Weights of a small mixture-of-experts language model, trained from scratch on English Wikipedia: vocabulary 8192, 2 picks a token.
Below are experts of layer 2 (counted from 0) of a mixture-of-experts language model. Rows are named up (a neuron's input weights, with its number) and show model dimensions 80-159. Each number is 50 + 15 x the weight over its row's rms, rounded and kept within 0 to 99.
Before each expert's rows: "comes after" lists some tokens at least twice as common just before its tokens as in all text. This comes from a sample of Wikipedia text that the model never trained on. Tokens count by the router's weight.

# expert 28
comes after: "\n", " |", ")", " |  |", ".", "=="
up0:71 47 47 70 55 20 49 63 79 60 24 36 56 75 54 56 38 75 64 55 64 31 70 62 63 29 50 74 44 47 34 36 45 55 35 58 41 39 63 48 40 64 55 45 64 31 36 38 43 37 72 34 54 59 71 41 45 43 51 55 42 36 45 31 73 73 43 64 72 52 45 34 43 46 58 37 82 43 59 74
up1:85 29 24 80 55 32 42 46 38 51 39 34 57 64 57 48 51 57 63 42 77 42 73 60 48 47 57 65 28 37 49 46 76 93 24 54 40 55 71 33 31 66 63 45 81 33 42 66 44 17 56 39 44 50 62 44 64 41 65 67 41 50 42 32 60 73 90 74 68 37 14 17 46 31 62 43 66 61 71 79

# expert 21
comes after: " | ", "1", "2", " ", "| ", "–"
up0:58 56 35 64 56 44 37 54 85 65 42 39 53 78 58 60 32 56 67 44 77 35 65 78 67 31 51 72 26 45 37 43 69 56 27 63 45 42 73 44 41 57 50 47 69 34 31 24 55 53 62 18 55 52 65 46 57 47 56 67 38 36 56 46 65 57 61 65 64 54 36 27 57 43 67 36 74 52 72 63
up1:47 59 33 60 58 46 41 46 58 47 53 29 63 63 62 62 39 74 52 37 69 30 69 75 58 33 49 61 30 50 40 32 78 63 29 86 51 40 66 45 39 67 61 49 66 26 32 39 48 47 57 19 42 61 68 30 66 40 60 66 35 52 44 39 74 51 59 66 73 52 26 34 45 37 57 24 79 51 73 66

# expert 6
comes after: " |", ",", ";", ":", "|", "-"
up0:44 32 44 75 31 27 50 32 60 64 42 32 44 73 48 44 34 56 59 52 78 31 73 71 87 44 55 79 30 36 57 43 50 58 41 54 49 41 67 60 54 67 78 44 43 45 47 44 48 47 53 26 47 29 88 35 34 44 45 73 52 48 44 43 59 67 39 30 61 50 56 65 49 46 46 55 77 35 52 50
up1:65 63 37 48 65 51 44 42 45 55 49 41 57 82 67 49 38 47 57 16 68 28 64 79 61 37 64 48 34 53 36 62 84 75 39 73 35 20 58 47 41 47 71 63 82 28 26 55 73 56 69 40 51 55 74 56 58 40 53 83 45 45 45 44 61 46 38 59 63 65 25 00 40 52 43 39 57 69 84 57

# expert 8
comes after: "\n", "\n\n", ".", "|", "==", "==="
up0:80 50 41 47 56 37 45 48 65 68 13 44 70 85 30 58 38 60 52 50 95 42 65 58 61 52 50 75 43 41 62 58 64 56 17 57 26 54 52 61 52 56 65 52 57 45 44 29 53 67 62 44 41 29 80 48 60 42 23 63 42 47 58 26 75 64 47 78 59 53 46 47 38 40 69 38 66 56 52 54
up1:69 63 46 66 44 50 36 40 50 36 54 42 59 87 63 47 55 63 50 52 81 18 58 69 52 57 71 51 39 52 40 46 63 61 24 55 60 50 78 58 51 54 65 49 46 25 32 61 31 56 54 45 51 36 59 59 57 45 38 78 54 29 39 42 88 63 65 60 59 41 49 40 44 33 58 47 66 37 55 47

# expert 11
comes after: "0", "3", "4", "1", "5", "6"
up0:66 45 58 68 47 25 32 52 56 44 38 39 36 75 69 48 40 68 55 70 71 37 58 75 54 30 52 83 42 18 50 39 53 51 39 53 38 44 78 72 53 73 63 57 66 18 37 47 28 45 54 54 37 45 61 46 58 50 39 74 30 44 27 16 50 52 31 73 45 63 31 39 29 42 53 33 57 78 50 52
up1:57 84 44 57 40 59 40 56 46 42 64 35 58 45 52 73 38 50 39 45 61 33 52 71 29 37 68 63 28 37 47 23 95 62 42 54 50 27 57 42 45 58 56 81 71 38 54 37 31 51 57 07 28 86 69 44 80 58 43 50 42 73 40 29 57 39 51 55 49 62 17 39 38 39 46 05 60 50 54 69

# expert 19
comes after: "\n", "-", "2", "1", ": ", "- "
up0:59 44 56 67 50 39 45 25 82 39 47 28 59 68 29 21 52 47 76 57 62 56 48 54 68 61 42 56 62 50 38 35 39 34 44 57 51 21 48 84 56 60 71 67 64 31 57 18 32 65 59 56 35 52 46 63 28 57 61 65 61 61 65 56 45 48 38 49 52 52 51 56 31 67 67 55 60 63 54 35
up1:70 34 58 56 66 44 62 46 71 45 57 23 32 55 34 65 61 52 60 38 64 56 56 72 34 49 52 41 35 49 54 69 71 63 31 62 70 50 40 44 19 47 85 55 31 52 07 66 42 43 56 54 29 77 38 75 45 37 36 55 28 57 32 56 49 31 25 77 51 29 31 12 50 32 55 53 43 76 61 50